{"n_layer": 13, "d_shared_expert": 128, "moe_layers": [1, 2, 3, 4, 5, 6, 7, 8, 9, 10, 11, 12], "router_score": "softmax", "normalize_top_k": false, "balance_bias": false, "init_std_router": 0.0221, "lr_router": 0.000688, "beta2": 0.95}
Below are experts of layer 9 (counted from 0) of a mixture-of-experts language model. Rows are named router (the router's row for the expert), up (a neuron's input weights, with its number) and show model dimensions 80-119. Each number is 50 + 15 x the weight over its row's rms, rounded and kept within 0 to 99.
After each expert's rows: a language model's description of what the expert responds to; "mostly gets" lists some tokens that are sent to it at least half of the time. This comes from a sample of Wikipedia text that the model never trained on.

# expert 59
router:26 73 41 61 43 30 64 38 64 47 43 29 33 50 58 65 70 38 49 45 25 26 32 59 45 65 37 47 38 48 60 45 59 54 46 51 38 56 42 54
up0:35 44 62 21 64 56 53 66 44 53 78 52 52 43 54 45 33 61 69 47 53 54 38 58 63 60 26 43 61 32 53 49 49 33 28 33 18 29 63 86
up1:34 40 57 40 62 47 58 14 58 61 72 48 36 49 78 50 51 60 50 23 60 50 50 05 30 56 55 65 57 40 12 76 04 43 49 37 50 16 40 34
up2:41 57 42 49 38 44 84 48 40 39 56 26 41 53 49 60 71 02 39 39 19 51 45 59 52 78 42 40 33 50 67 46 63 55 58 38 97 69 47 77
up3:68 45 56 47 48 26 45 52 52 28 52 44 49 53 49 44 47 29 29 60 68 34 53 56 46 23 65 30 62 55 51 49 15 74 78 41 51 59 46 54
up4:59 41 58 27 44 68 72 79 52 59 47 45 47 40 40 56 50 50 43 41 38 95 46 32 28 83 63 29 42 53 74 62 59 57 43 70 43 61 53 72
up5:74 48 41 57 39 69 13 54 67 64 62 47 37 44 45 20 18 53 61 47 54 77 35 46 32 77 35 55 47 64 64 52 51 56 46 57 61 70 50 43
up6:78 51 66 84 57 60 50 58 55 32 53 40 55 10 40 36 50 29 51 57 50 57 57 52 49 69 49 58 53 27 55 36 53 53 52 77 49 50 41 48
up7:30 59 33 55 73 43 44 21 52 26 36 55 44 63 53 24 55 49 42 37 73 58 51 71 42 65 50 44 58 56 30 41 38 73 29 54 69 46 52 04
up8:34 49 47 59 46 53 28 57 68 40 78 61 63 58 52 60 53 36 65 56 40 41 48 74 59 59 42 34 56 51 55 95 28 53 58 27 57 52 39 64
up9:61 40 44 35 54 55 34 40 75 27 56 74 56 53 29 50 59 52 41 62 37 72 74 35 54 53 57 13 43 17 79 89 44 85 41 69 69 33 77 61
up10:31 74 22 41 45 57 25 57 52 23 51 72 46 54 78 52 46 68 38 52 64 31 82 42 44 82 28 30 42 66 64 48 68 62 40 67 54 32 36 60
up11:39 35 62 54 59 50 47 59 68 60 67 61 55 31 21 54 55 49 41 65 28 45 44 70 37 52 25 37 59 39 57 40 47 38 55 82 75 44 50 33
up12:62 58 32 45 44 53 35 34 71 48 59 26 66 38 44 53 37 79 46 50 28 39 41 45 44 40 42 73 52 63 56 73 45 18 36 49 20 33 58 49
up13:32 32 53 33 48 52 44 54 72 54 54 62 47 38 67 55 58 56 64 37 55 48 70 47 37 41 29 48 40 51 52 49 15 64 47 55 22 40 51 61
up14:20 33 59 52 45 40 43 14 41 29 51 47 14 44 59 65 48 34 42 72 40 65 72 49 46 49 49 43 67 52 38 32 51 46 46 44 36 72 43 42
up15:22 34 54 54 54 52 48 51 35 40 41 37 83 87 29 71 45 44 33 46 30 28 36 61 65 46 63 55 62 43 62 30 39 48 57 73 65 49 49 46
up16:74 42 51 42 51 37 65 46 34 68 43 56 70 48 09 59 53 64 35 50 46 47 49 59 43 58 44 66 49 63 65 69 68 28 38 75 45 62 41 45
up17:49 30 36 53 63 27 58 54 39 65 33 99 46 71 43 42 62 69 46 61 38 65 73 50 49 51 31 47 54 45 52 33 18 71 64 66 61 54 59 46
up18:49 22 47 57 64 54 70 57 25 51 61 60 51 55 36 63 57 40 53 27 22 37 68 50 49 41 66 51 60 59 31 39 38 52 52 32 65 61 50 62
up19:57 76 34 60 53 45 65 78 66 88 63 49 49 41 42 48 41 31 56 31 48 65 37 67 54 82 48 44 36 61 26 58 55 51 47 58 59 41 47 28
up20:44 32 44 30 60 35 36 54 54 45 61 31 49 70 36 58 46 24 55 53 82 79 50 42 27 42 57 44 65 62 47 50 17 32 56 29 38 30 41 86
up21:18 43 77 59 38 47 50 69 45 41 38 63 12 68 54 82 59 43 28 44 81 24 73 66 66 81 44 43 57 26 46 79 53 22 64 33 73 47 47 57
up22:62 33 38 64 67 37 42 45 28 68 44 47 35 55 35 61 27 60 53 72 70 72 33 24 66 47 57 49 37 75 47 53 50 59 29 50 45 58 53 36
up23:66 46 55 47 59 53 56 30 47 48 21 55 27 54 53 41 37 59 26 55 69 35 48 43 70 37 42 45 21 53 53 71 44 51 24 51 57 26 52 36
up24:67 44 44 42 40 32 37 58 39 46 56 43 72 16 52 51 43 66 45 59 55 55 43 33 31 49 20 66 46 62 59 53 48 38 36 65 54 55 46 28
up25:52 61 41 39 62 45 56 66 69 51 45 38 36 46 65 37 65 67 60 50 40 72 43 75 46 40 20 27 41 61 50 61 54 71 46 68 32 30 34 38
Sports, war, railway nouns. Nouns naming sports competitions, battles, wars and railways, often within proper names, e.g. League, Cup, Battle, Treaty, Cricket.
mostly gets: " railway", " Battle", " Cricket", " Stakes", " Treaty", " Communist"

# expert 40
router:57 46 52 13 44 32 46 61 53 46 65 67 54 35 58 44 29 36 61 53 27 59 58 52 51 40 56 58 57 27 29 62 46 42 22 34 74 39 79 76
up0:51 35 50 25 76 50 63 72 37 44 47 35 57 32 57 37 56 51 62 40 41 53 63 61 61 55 35 58 48 69 34 62 59 27 32 20 33 04 40 99
up1:35 40 68 36 33 28 49 21 39 63 68 47 30 44 82 61 40 64 50 59 55 27 48 34 42 38 60 69 59 43 17 62 24 33 37 31 62 22 66 49
up2:47 48 38 31 40 43 62 48 48 62 46 18 73 32 54 39 58 20 35 66 23 20 51 54 56 54 45 41 40 67 33 52 41 66 48 58 72 56 48 85
up3:64 43 68 45 53 15 58 53 42 55 23 71 43 44 63 42 59 19 23 42 59 38 67 51 37 36 67 48 35 40 73 20 30 39 84 23 51 77 58 71
up4:50 43 42 51 45 72 60 35 66 63 61 42 53 46 23 59 35 57 31 63 30 50 51 50 38 40 70 51 65 45 70 58 63 61 53 41 40 44 49 32
up5:75 62 55 63 28 65 32 49 35 45 74 48 62 24 11 48 40 47 47 51 45 77 48 54 39 39 21 71 49 40 31 78 50 37 37 49 32 60 84 30
up6:90 51 55 71 62 53 52 64 34 04 57 45 65 48 35 55 49 46 56 50 74 67 53 48 52 49 14 63 67 28 53 41 69 61 55 61 45 73 28 25
up7:35 98 18 34 63 39 46 38 41 59 45 11 57 45 40 29 60 35 64 50 58 40 56 25 59 46 53 39 75 52 41 51 49 56 43 57 72 45 51 45
up8:19 23 52 77 30 81 47 66 61 52 56 63 58 94 58 60 72 26 57 72 43 53 66 35 68 24 54 65 60 45 29 86 43 50 39 29 43 67 42 74
up9:55 56 46 45 57 54 43 40 64 54 47 69 40 30 27 32 33 78 68 41 42 69 71 36 55 64 64 55 47 36 52 58 78 56 30 57 47 32 85 31
up10:39 35 32 32 48 41 29 35 39 40 48 59 65 56 45 24 34 50 20 59 32 48 60 47 35 49 39 36 55 41 81 46 55 37 27 43 51 37 41 55
up11:45 53 62 40 45 40 49 40 65 61 52 55 43 21 18 63 44 55 39 84 39 37 34 45 47 45 15 56 53 33 61 38 62 18 51 79 67 50 61 44
up12:42 41 35 71 43 81 68 41 73 43 26 39 38 63 38 50 35 44 12 59 15 47 58 36 50 74 47 57 52 67 46 64 23 28 29 55 42 40 19 56
up13:43 53 61 57 48 69 55 40 66 61 52 39 48 31 50 42 37 27 58 44 86 54 57 67 49 50 46 44 50 68 40 55 57 38 42 58 60 61 35 39
up14:17 34 46 34 52 26 33 40 46 49 53 53 37 42 60 92 41 44 49 64 53 16 69 49 62 25 44 41 61 40 62 56 38 39 43 52 27 53 56 55
up15:42 27 50 50 46 58 33 49 54 53 59 23 46 71 62 55 64 34 66 48 43 17 60 28 77 67 43 39 65 60 66 27 44 45 48 69 44 54 44 58
up16:57 52 45 32 60 47 84 46 31 62 64 53 46 38 37 43 51 75 48 52 35 71 40 62 54 59 45 47 49 24 60 62 41 20 44 54 62 56 56 56
up17:66 36 54 48 43 27 65 70 39 57 38 79 44 38 64 44 61 49 37 80 69 56 64 46 49 50 44 55 56 41 53 38 22 63 61 34 75 73 41 57
up18:36 37 58 45 68 40 70 51 47 48 70 54 40 54 34 59 59 53 60 23 54 12 59 54 60 39 68 47 66 38 27 41 45 72 55 29 56 87 48 77
up19:48 58 23 46 60 29 53 53 28 48 56 22 42 22 61 19 37 50 68 32 54 77 47 81 72 64 48 40 46 63 39 53 43 65 48 48 63 39 64 42
up20:38 40 44 04 67 24 35 49 54 44 60 40 46 41 64 54 18 45 37 50 47 65 70 75 58 31 44 24 65 37 76 50 18 37 46 44 48 50 71 69
up21:14 51 60 49 47 60 48 59 55 36 44 47 37 69 56 76 60 47 39 59 58 22 63 63 53 62 34 51 59 43 53 61 60 44 48 55 50 43 56 30
up22:39 43 26 48 57 33 37 57 49 45 55 65 41 50 28 58 36 52 22 28 66 62 41 52 69 68 46 54 46 34 57 54 58 34 53 36 56 70 70 68
up23:41 62 45 45 43 49 50 21 69 58 34 61 62 59 47 33 59 58 56 40 39 33 42 29 34 41 38 48 54 73 16 78 27 28 25 37 67 40 38 62
up24:77 70 43 31 46 34 30 87 25 34 54 40 65 80 53 48 62 48 31 53 80 68 50 36 44 44 21 75 37 84 53 44 48 21 26 77 53 57 53 59
up25:60 78 39 26 73 57 39 70 42 58 62 45 61 72 77 35 54 59 54 22 47 64 35 68 26 63 37 67 38 91 43 63 56 44 62 79 35 33 22 38
Prepositions of time, place. Prepositions starting time, event or place phrases in narratives, especially in, after, during, at, such as in the third quarter, During this assault.
mostly gets: " after", " After", " during", "During", "After", " in"

# expert 29
router:71 64 53 30 60 31 42 77 47 45 26 13 23 43 16 72 41 44 47 43 45 50 51 45 51 52 36 37 58 59 57 39 61 51 39 53 56 70 47 30
up0:53 32 43 46 66 58 54 68 55 30 48 49 69 38 52 69 46 29 54 64 67 50 55 70 40 68 53 77 53 54 40 43 59 31 30 00 63 40 49 88
up1:42 54 69 19 66 37 78 38 55 37 73 56 59 25 42 39 37 57 49 57 46 28 59 30 39 83 59 43 56 59 12 61 51 30 49 35 37 15 34 49
up2:35 34 56 41 46 44 61 46 43 34 35 30 48 35 33 56 57 02 33 82 40 68 42 76 26 61 64 35 39 47 63 56 61 52 36 59 52 50 47 60
up3:67 48 51 36 54 42 76 49 46 30 65 31 41 47 29 64 41 38 35 29 45 53 42 62 45 12 49 34 53 17 54 26 11 75 56 41 54 84 47 58
up4:53 49 55 01 35 68 66 57 64 73 57 50 41 42 39 56 35 48 42 54 37 61 65 38 32 48 76 54 48 53 62 65 55 79 46 55 49 36 68 29
up5:66 60 73 65 40 91 38 41 57 47 64 42 54 50 34 48 25 46 52 38 64 52 53 53 50 53 43 64 48 47 72 54 42 37 43 56 39 52 59 46
up6:67 75 38 62 58 55 83 54 40 35 71 33 49 43 50 50 33 38 62 58 64 59 57 61 62 48 31 52 55 22 56 50 44 54 62 59 56 42 56 33
up7:45 58 34 40 54 46 49 42 46 46 34 66 53 45 50 22 53 41 45 38 51 63 76 55 60 31 50 29 66 39 54 38 37 61 40 46 80 64 50 27
up8:53 29 70 44 38 70 28 66 54 37 74 63 87 43 79 49 69 25 61 68 50 56 68 48 63 15 46 89 39 59 39 65 37 48 45 19 67 46 50 64
up9:53 57 72 44 53 49 55 47 78 55 52 46 54 39 24 46 38 84 45 77 53 14 55 34 41 34 35 36 55 40 60 49 38 62 08 62 36 55 70 50
up10:30 38 46 18 55 40 31 50 44 47 26 99 37 45 38 68 43 55 44 46 41 25 61 34 51 58 14 48 51 59 46 52 56 38 40 45 44 54 42 66
up11:54 48 73 58 54 42 47 50 77 38 57 44 39 34 58 61 54 57 57 36 41 52 60 52 55 43 12 56 65 26 80 54 40 27 40 72 74 36 79 18
up12:42 76 29 68 46 57 67 43 44 56 15 32 29 57 30 41 33 62 34 89 21 56 56 42 48 43 76 47 48 69 55 27 25 56 39 48 30 40 55 50
up13:38 60 54 73 44 63 57 49 42 35 25 41 33 22 46 45 58 41 43 37 45 39 41 72 42 73 78 43 50 72 60 52 43 64 41 56 28 59 47 50
up14:23 45 40 48 50 46 48 27 37 34 47 69 35 65 78 66 46 53 38 38 30 28 60 49 49 53 24 52 51 75 43 33 60 41 38 39 24 51 49 42
up15:42 18 58 58 69 62 42 65 59 60 68 59 31 64 35 75 60 25 41 28 12 30 66 36 64 51 43 62 55 44 61 32 34 43 40 80 73 56 47 44
up16:55 60 37 48 54 35 66 58 45 45 41 19 55 39 18 45 39 58 55 35 64 51 42 57 66 47 23 42 41 56 71 38 91 41 71 54 49 77 46 58
up17:64 19 30 58 52 32 38 66 40 52 53 73 36 54 62 43 58 47 30 49 49 46 55 36 46 46 31 48 60 36 71 27 35 77 43 49 74 52 42 40
up18:49 19 32 28 59 53 60 46 32 49 35 52 44 47 37 63 51 35 71 45 59 45 50 39 95 77 74 48 70 45 31 39 47 40 72 40 65 49 55 58
up19:51 57 63 41 43 40 66 60 80 66 49 31 57 47 66 48 27 12 86 23 72 89 62 73 42 44 48 63 42 32 32 51 64 50 27 29 57 39 38 52
up20:49 29 19 08 66 32 23 64 48 27 52 45 16 63 37 66 44 37 65 21 68 73 63 68 70 53 45 32 65 57 64 53 25 36 39 66 37 45 66 99
up21:31 57 74 51 44 51 49 62 40 49 42 64 37 51 52 63 69 65 26 28 48 35 54 53 41 67 40 59 39 44 43 78 65 22 35 38 48 58 49 07
up22:45 39 19 80 53 50 25 50 47 77 52 35 46 52 26 76 45 64 45 45 53 63 55 33 61 84 51 40 45 54 68 41 62 55 57 37 42 47 62 56
up23:43 59 51 82 50 54 58 25 52 60 25 58 51 55 58 35 63 67 25 56 31 53 45 38 55 46 37 49 53 55 27 99 37 39 44 41 65 42 35 68
up24:73 55 44 45 57 36 28 57 58 54 47 57 64 80 88 53 44 58 58 47 84 46 53 49 26 47 34 63 44 59 64 49 48 48 42 84 66 61 45 53
up25:56 65 37 65 76 43 50 62 75 43 40 46 63 37 73 53 57 68 72 44 34 26 33 37 24 61 15 47 53 78 37 46 57 36 56 79 51 36 28 36
Table and time separators. Colons, pipes, spaces and degree or prime marks between numbers in tables, track lengths and results, e.g. 2:10, 56:23, 13.59.
mostly gets: "′", "°", " —;", "\":", " –;", ".g"

# expert 34
router:24 30 50 60 54 54 47 14 40 17 23 14 61 50 47 34 82 53 37 63 34 56 44 45 43 73 47 38 34 53 31 67 43 28 27 53 66 55 53 55
up0:45 20 56 39 68 28 51 58 65 30 46 49 31 47 37 68 45 47 60 53 73 59 53 55 48 78 45 67 51 63 50 43 57 43 34 23 23 45 52 76
up1:26 36 47 33 56 70 77 21 62 40 53 33 57 18 72 31 43 57 26 53 64 32 48 30 53 70 44 54 37 52 42 73 57 44 41 45 66 29 45 52
up2:45 46 22 46 64 27 61 34 39 47 61 51 50 36 47 45 64 25 39 55 44 32 15 70 25 62 60 46 49 64 55 55 41 64 44 59 65 52 42 45
up3:50 53 39 45 36 48 69 35 23 51 63 85 46 47 34 15 59 52 31 61 39 30 40 50 57 57 38 25 65 47 60 35 18 52 61 49 50 65 45 52
up4:63 37 35 44 32 78 99 37 60 61 34 30 47 55 24 74 30 66 42 57 49 54 68 46 48 54 74 42 30 41 79 63 64 58 51 55 22 45 70 49
up5:72 40 51 60 41 77 35 61 63 38 62 43 43 54 22 51 36 41 54 55 68 54 41 54 30 81 29 66 48 61 55 46 11 20 39 29 39 36 54 41
up6:80 39 48 73 52 58 56 52 43 39 46 51 58 51 41 72 52 43 46 76 50 71 33 68 68 35 12 62 45 49 63 49 62 56 61 47 43 71 55 33
up7:21 55 34 52 72 60 85 44 39 38 12 81 56 53 66 32 51 45 50 56 55 40 65 64 64 58 49 39 48 54 25 31 47 67 47 67 65 55 35 46
up8:48 42 46 64 53 33 40 52 69 17 40 71 58 39 49 32 50 46 86 72 39 59 69 68 68 32 44 57 43 57 22 58 19 42 51 19 63 59 52 62
up9:54 45 29 47 56 68 41 22 75 50 42 55 32 39 00 50 49 67 43 61 35 70 81 21 53 48 57 39 49 57 41 52 50 43 14 56 38 62 64 51
up10:38 48 52 45 41 56 42 52 35 53 48 83 47 73 62 36 49 67 32 50 40 33 69 45 18 47 33 38 59 62 48 40 52 26 54 60 61 34 37 49
up11:38 33 55 53 67 58 54 41 85 44 34 78 62 30 37 55 38 45 31 53 31 44 60 54 52 52 00 58 53 55 48 43 64 29 55 64 42 55 37 54
up12:41 50 25 39 52 70 74 49 71 53 49 40 30 39 24 37 51 41 40 69 23 55 62 21 58 65 33 77 39 67 66 45 34 39 22 52 40 32 62 66
up13:41 41 67 70 41 45 60 50 40 24 28 55 37 75 44 81 37 60 52 79 46 49 58 46 44 63 44 44 76 57 49 56 46 57 44 65 57 51 49 43
up14:25 57 51 51 47 10 23 44 33 45 54 43 36 46 68 56 46 50 32 46 23 46 54 43 77 43 51 36 62 69 41 46 36 31 26 39 56 56 47 39
up15:26 27 35 53 56 29 44 58 38 23 37 27 34 58 40 50 50 15 33 51 41 40 45 42 69 60 34 50 56 57 66 22 28 55 59 66 47 53 58 68
up16:39 49 44 44 55 41 57 60 39 53 53 37 47 56 33 45 59 86 39 57 54 69 43 72 56 45 29 42 42 66 53 71 43 33 58 52 64 74 43 57
up17:44 27 38 60 44 49 55 41 59 60 53 49 67 73 47 62 51 57 26 60 37 82 77 36 58 65 32 42 47 30 56 53 41 73 67 52 77 73 46 55
up18:53 28 64 57 53 42 62 42 36 49 68 54 41 62 28 71 58 48 76 54 52 41 63 48 66 35 78 51 69 52 33 56 28 43 34 66 65 55 65 51
up19:61 54 52 57 61 53 46 67 36 57 35 16 52 41 67 31 33 60 36 24 66 69 42 50 77 63 37 40 23 64 52 37 72 46 43 48 45 44 37 39
up20:59 67 42 25 53 38 30 35 43 44 66 55 61 54 56 51 40 44 58 52 53 64 66 47 51 13 44 57 59 16 74 36 11 29 28 60 39 54 65 90
up21:23 42 73 33 48 66 53 66 51 38 62 63 39 63 56 63 76 55 45 32 45 25 69 48 52 77 51 56 50 30 54 57 73 26 64 44 64 47 67 33
up22:55 54 34 50 66 41 30 50 60 57 73 36 45 46 28 56 48 63 40 43 72 47 78 27 63 68 67 46 37 46 45 37 70 43 43 19 48 53 32 55
up23:44 41 59 63 45 41 65 19 36 28 35 55 63 43 44 31 58 68 19 57 45 65 57 52 76 42 46 38 30 43 28 68 49 61 31 47 60 36 51 56
up24:78 67 46 37 61 37 26 49 38 43 34 56 44 68 79 29 45 49 33 64 48 73 43 59 16 63 31 47 61 70 33 47 27 46 35 74 73 32 49 46
up25:48 43 53 35 77 46 53 61 40 37 61 77 47 34 78 37 46 35 39 35 42 40 42 51 27 54 24 37 44 48 49 45 60 38 21 52 55 15 29 36
Modifiers before descriptors. Articles, conjunctions and adverbs placed before an adjective or descriptive phrase, such as then, now defunct, once glamorous, chaotic and fun.
mostly gets: " newly", " highly", " very", " various", " become", " anti"

# expert 7
router:26 45 38 57 63 94 45 62 55 23 37 53 58 55 66 43 27 73 25 23 17 32 70 24 58 77 39 39 47 53 54 47 58 60 41 34 56 51 49 66
up0:53 30 27 15 61 48 42 63 37 44 54 38 55 53 54 81 34 36 59 38 77 48 53 59 57 62 38 31 51 43 83 31 33 52 32 17 69 43 67 99
up1:35 36 59 61 50 64 57 44 46 38 76 49 68 44 58 59 35 76 37 49 65 47 51 38 60 56 65 58 45 43 34 78 61 43 41 44 66 15 47 41
up2:45 42 29 32 54 34 62 26 35 58 57 26 42 43 37 43 46 33 48 64 30 48 34 70 46 47 66 28 40 77 59 36 54 65 34 49 93 48 58 53
up3:62 39 48 30 44 46 48 55 60 52 60 69 22 50 39 56 52 49 47 47 44 46 67 61 53 41 50 42 51 50 57 30 16 37 52 45 50 56 34 44
up4:42 39 41 37 64 78 58 58 53 66 36 53 33 43 35 81 24 34 52 59 36 54 31 50 53 69 60 60 57 29 79 67 50 82 60 60 16 75 63 35
up5:68 57 38 66 23 78 44 60 54 30 66 26 44 39 54 14 51 63 58 25 50 53 49 65 45 52 57 44 66 50 53 42 41 50 40 49 27 58 41 52
up6:66 36 47 62 70 66 62 46 38 32 65 40 39 33 55 32 19 45 69 44 54 59 53 48 65 48 00 40 57 28 67 61 69 60 64 74 51 65 31 36
up7:32 38 32 18 57 48 78 39 43 41 36 72 34 48 39 48 56 46 52 40 81 51 67 39 29 66 65 39 50 44 59 37 46 64 44 45 40 67 49 44
up8:44 47 63 60 50 57 39 71 69 57 50 76 92 48 70 40 53 11 46 58 46 57 72 62 52 41 67 86 53 56 31 59 45 54 33 11 69 52 83 45
up9:52 46 46 38 70 70 49 48 64 48 45 54 46 56 56 48 30 68 57 48 60 57 76 46 63 33 53 49 48 37 34 65 66 55 34 59 60 45 88 51
up10:38 51 21 43 41 49 44 35 50 40 48 57 74 29 53 37 46 73 39 63 41 43 74 46 48 47 44 24 60 78 74 48 73 62 33 77 27 38 58 48
up11:57 30 70 56 64 46 51 62 68 56 61 52 63 30 34 44 40 70 41 64 27 40 68 53 56 37 17 47 58 35 71 26 40 38 57 65 78 69 71 15
up12:45 46 22 61 63 47 55 32 59 64 40 48 53 46 74 64 46 47 23 36 22 27 67 42 45 53 40 29 56 50 82 61 43 43 35 70 47 18 49 56
up13:31 43 56 56 51 40 35 69 64 44 52 29 38 40 64 52 75 31 36 60 50 51 67 55 59 68 64 22 44 48 72 68 30 62 40 85 68 43 65 83
up14:18 49 29 33 51 35 35 27 40 61 56 53 36 40 64 57 52 47 46 59 33 29 64 26 44 53 52 39 65 67 65 68 44 09 30 40 34 59 39 55
up15:27 19 57 64 49 63 53 47 57 51 36 48 55 83 29 67 58 32 48 38 34 24 39 43 79 37 45 60 51 54 45 25 65 54 46 53 72 35 58 50
up16:51 45 74 46 43 52 45 66 50 48 39 50 58 32 13 31 57 50 49 73 46 61 41 41 75 61 44 56 35 65 66 69 63 46 50 56 43 66 35 40
up17:81 48 41 52 43 59 54 42 24 66 54 71 40 59 35 51 34 51 43 42 35 63 48 61 36 42 26 53 57 32 71 29 38 84 60 35 61 64 46 34
up18:58 31 68 35 45 41 62 47 44 62 57 77 43 61 30 62 62 09 48 72 62 34 55 48 60 31 86 54 76 48 31 23 36 71 45 36 39 74 65 65
up19:35 52 36 47 56 46 89 64 40 67 31 30 30 34 52 33 54 44 58 27 53 71 56 51 61 54 51 50 55 65 36 61 54 57 59 46 72 25 39 23
up20:35 60 48 17 64 36 32 51 50 12 50 47 37 49 59 67 08 59 40 57 52 67 68 66 48 62 56 41 74 46 57 44 29 41 57 51 62 52 57 55
up21:28 53 69 47 30 57 54 48 68 28 40 48 40 56 44 51 60 65 31 47 32 39 62 52 44 56 43 59 50 46 35 66 89 35 29 52 42 69 33 40
up22:54 53 45 62 46 36 30 66 49 60 57 59 80 59 38 63 55 61 41 44 54 74 48 56 73 52 57 53 49 71 52 45 78 47 47 38 43 55 78 49
up23:38 84 67 46 43 56 49 34 58 41 33 66 67 69 66 26 69 53 56 67 45 46 57 41 60 35 36 40 68 73 61 81 38 41 51 50 63 26 57 60
up24:79 72 44 45 72 40 16 74 30 45 37 63 51 63 55 45 39 57 51 73 70 60 34 61 31 67 42 50 45 49 71 58 32 59 22 67 69 63 50 45
up25:59 64 68 31 64 60 72 34 62 55 56 56 42 49 28 46 59 59 73 28 38 59 33 75 36 68 40 60 52 41 37 63 51 55 37 57 41 31 29 47
Prepositions after verbs. Prepositions following a verb or noun phrase, especially in, on, over, under, through, as in "reduced in", "support in", "over protests".
mostly gets: " under", " regarding", " through", " across", " beyond", " over"

# expert 19
router:16 63 54 44 53 51 67 36 36 28 42 50 59 73 58 63 47 62 52 33 34 28 52 33 88 32 60 55 58 31 58 86 61 59 33 32 51 54 62 57
up0:55 26 37 36 71 46 52 57 34 34 34 43 58 54 39 93 29 51 67 62 68 59 53 57 70 61 37 29 37 63 45 44 36 45 56 33 54 43 53 70
up1:33 31 52 37 35 61 70 23 59 44 76 60 43 44 59 35 49 65 43 38 57 36 44 14 62 76 54 60 52 50 26 71 32 28 46 41 59 24 26 37
up2:61 43 28 41 58 32 67 23 46 57 64 37 40 42 37 38 63 27 47 48 31 53 26 59 37 77 55 31 41 48 65 43 49 65 43 49 51 53 37 48
up3:61 73 75 30 41 18 57 52 48 64 71 64 65 61 62 34 50 43 41 31 54 52 54 55 39 42 63 22 49 52 33 56 33 41 64 40 44 73 37 58
up4:65 52 45 23 39 46 76 35 60 57 22 81 59 58 38 63 25 52 55 46 43 48 77 44 62 49 54 45 49 40 82 35 54 47 50 50 34 36 73 58
up5:85 59 53 57 16 72 31 52 51 33 48 46 54 33 39 21 28 53 52 20 51 70 36 46 34 55 29 56 46 52 48 51 59 38 52 54 16 42 57 45
up6:74 45 52 61 80 59 57 57 20 40 61 41 61 32 55 28 42 33 74 44 66 91 40 59 39 38 27 74 57 14 37 57 67 62 47 55 42 46 44 16
up7:39 50 11 61 59 52 52 33 40 44 42 59 50 58 45 31 35 46 57 44 90 48 48 51 59 67 61 47 57 52 38 52 49 60 29 46 73 75 51 34
up8:48 28 67 84 37 42 21 67 71 58 55 58 66 39 62 47 65 54 67 60 33 72 74 47 53 34 51 70 45 59 45 86 38 54 56 45 60 74 55 62
up9:51 43 35 42 61 42 29 74 71 59 83 93 50 48 43 47 29 68 50 48 37 55 57 54 75 48 60 40 41 40 43 72 34 72 39 39 72 34 82 45
up10:44 45 45 26 63 55 28 50 43 44 54 82 41 46 42 36 59 55 43 57 44 42 76 59 36 54 31 40 71 64 75 42 44 48 51 58 37 42 56 63
up11:45 39 65 49 52 48 46 53 86 43 74 35 54 33 55 62 48 50 33 42 35 43 47 62 22 34 00 27 52 35 57 40 59 19 42 58 56 65 28 43
up12:47 61 53 41 51 57 55 25 75 48 25 24 44 59 55 31 31 32 53 49 35 57 68 56 53 43 68 51 64 59 62 58 27 48 37 57 56 25 72 68
up13:51 11 54 97 52 51 45 82 57 51 29 54 47 29 59 38 62 50 49 52 53 31 54 46 38 62 43 36 54 85 24 67 60 57 31 51 49 69 37 42
up14:10 56 59 54 61 31 50 18 49 49 54 59 43 63 31 64 40 53 48 68 30 38 63 50 63 39 61 38 52 56 32 49 47 39 45 41 40 59 29 68
up15:28 33 39 36 64 40 53 39 58 33 51 23 29 69 41 57 46 27 45 44 33 39 43 36 71 50 61 60 47 47 56 31 26 70 15 83 49 28 67 62
up16:39 36 41 38 59 54 52 49 34 42 43 40 50 71 45 61 67 72 30 52 51 43 57 55 62 66 43 55 55 47 72 56 69 17 53 50 56 70 47 34
up17:69 49 48 71 52 37 63 61 28 52 47 84 49 47 43 37 34 40 52 63 46 38 23 75 46 68 18 45 41 35 61 27 25 78 52 60 56 57 51 33
up18:67 28 56 50 56 63 69 63 39 37 36 55 31 56 21 59 57 41 64 50 42 38 58 60 61 36 70 33 63 35 21 58 50 51 47 57 48 53 42 72
up19:58 91 39 64 47 48 60 69 42 79 54 29 47 46 60 59 47 29 65 20 43 57 50 99 36 50 58 44 39 65 38 52 58 76 34 66 64 15 47 49
up20:54 60 37 00 46 24 49 61 47 24 71 43 51 44 73 67 25 46 49 47 48 47 62 74 57 57 56 23 63 44 83 40 31 44 35 71 45 29 59 63
up21:10 60 84 30 34 57 58 44 57 52 48 53 40 63 45 62 63 28 42 47 55 38 58 34 64 58 43 53 58 11 33 62 78 37 60 51 49 56 56 30
up22:40 36 35 71 65 49 50 60 56 65 40 40 11 40 33 79 43 69 60 63 58 60 53 62 56 45 60 44 58 72 48 36 52 50 35 53 53 51 52 55
up23:34 65 43 43 48 72 45 25 24 37 37 60 47 61 50 27 45 54 04 50 37 53 36 35 49 41 41 47 52 43 55 81 36 44 34 35 50 50 34 50
up24:53 55 41 40 66 41 36 67 50 46 63 41 84 60 62 53 61 37 44 47 65 52 50 28 42 38 40 57 53 62 52 51 21 44 16 36 61 45 20 56
up25:47 41 63 38 89 51 48 39 48 43 29 53 48 42 37 31 44 58 67 43 29 37 27 82 38 59 33 64 52 46 46 56 53 51 29 62 41 52 47 21
Causal verbs and objects. Verbs of causing, experiencing or preventing and the article or preposition right after them, as in caused a, experiencing severe, contributed to.
mostly gets: " causing", " proved", " suffered", " prevent", " avoid", " severe"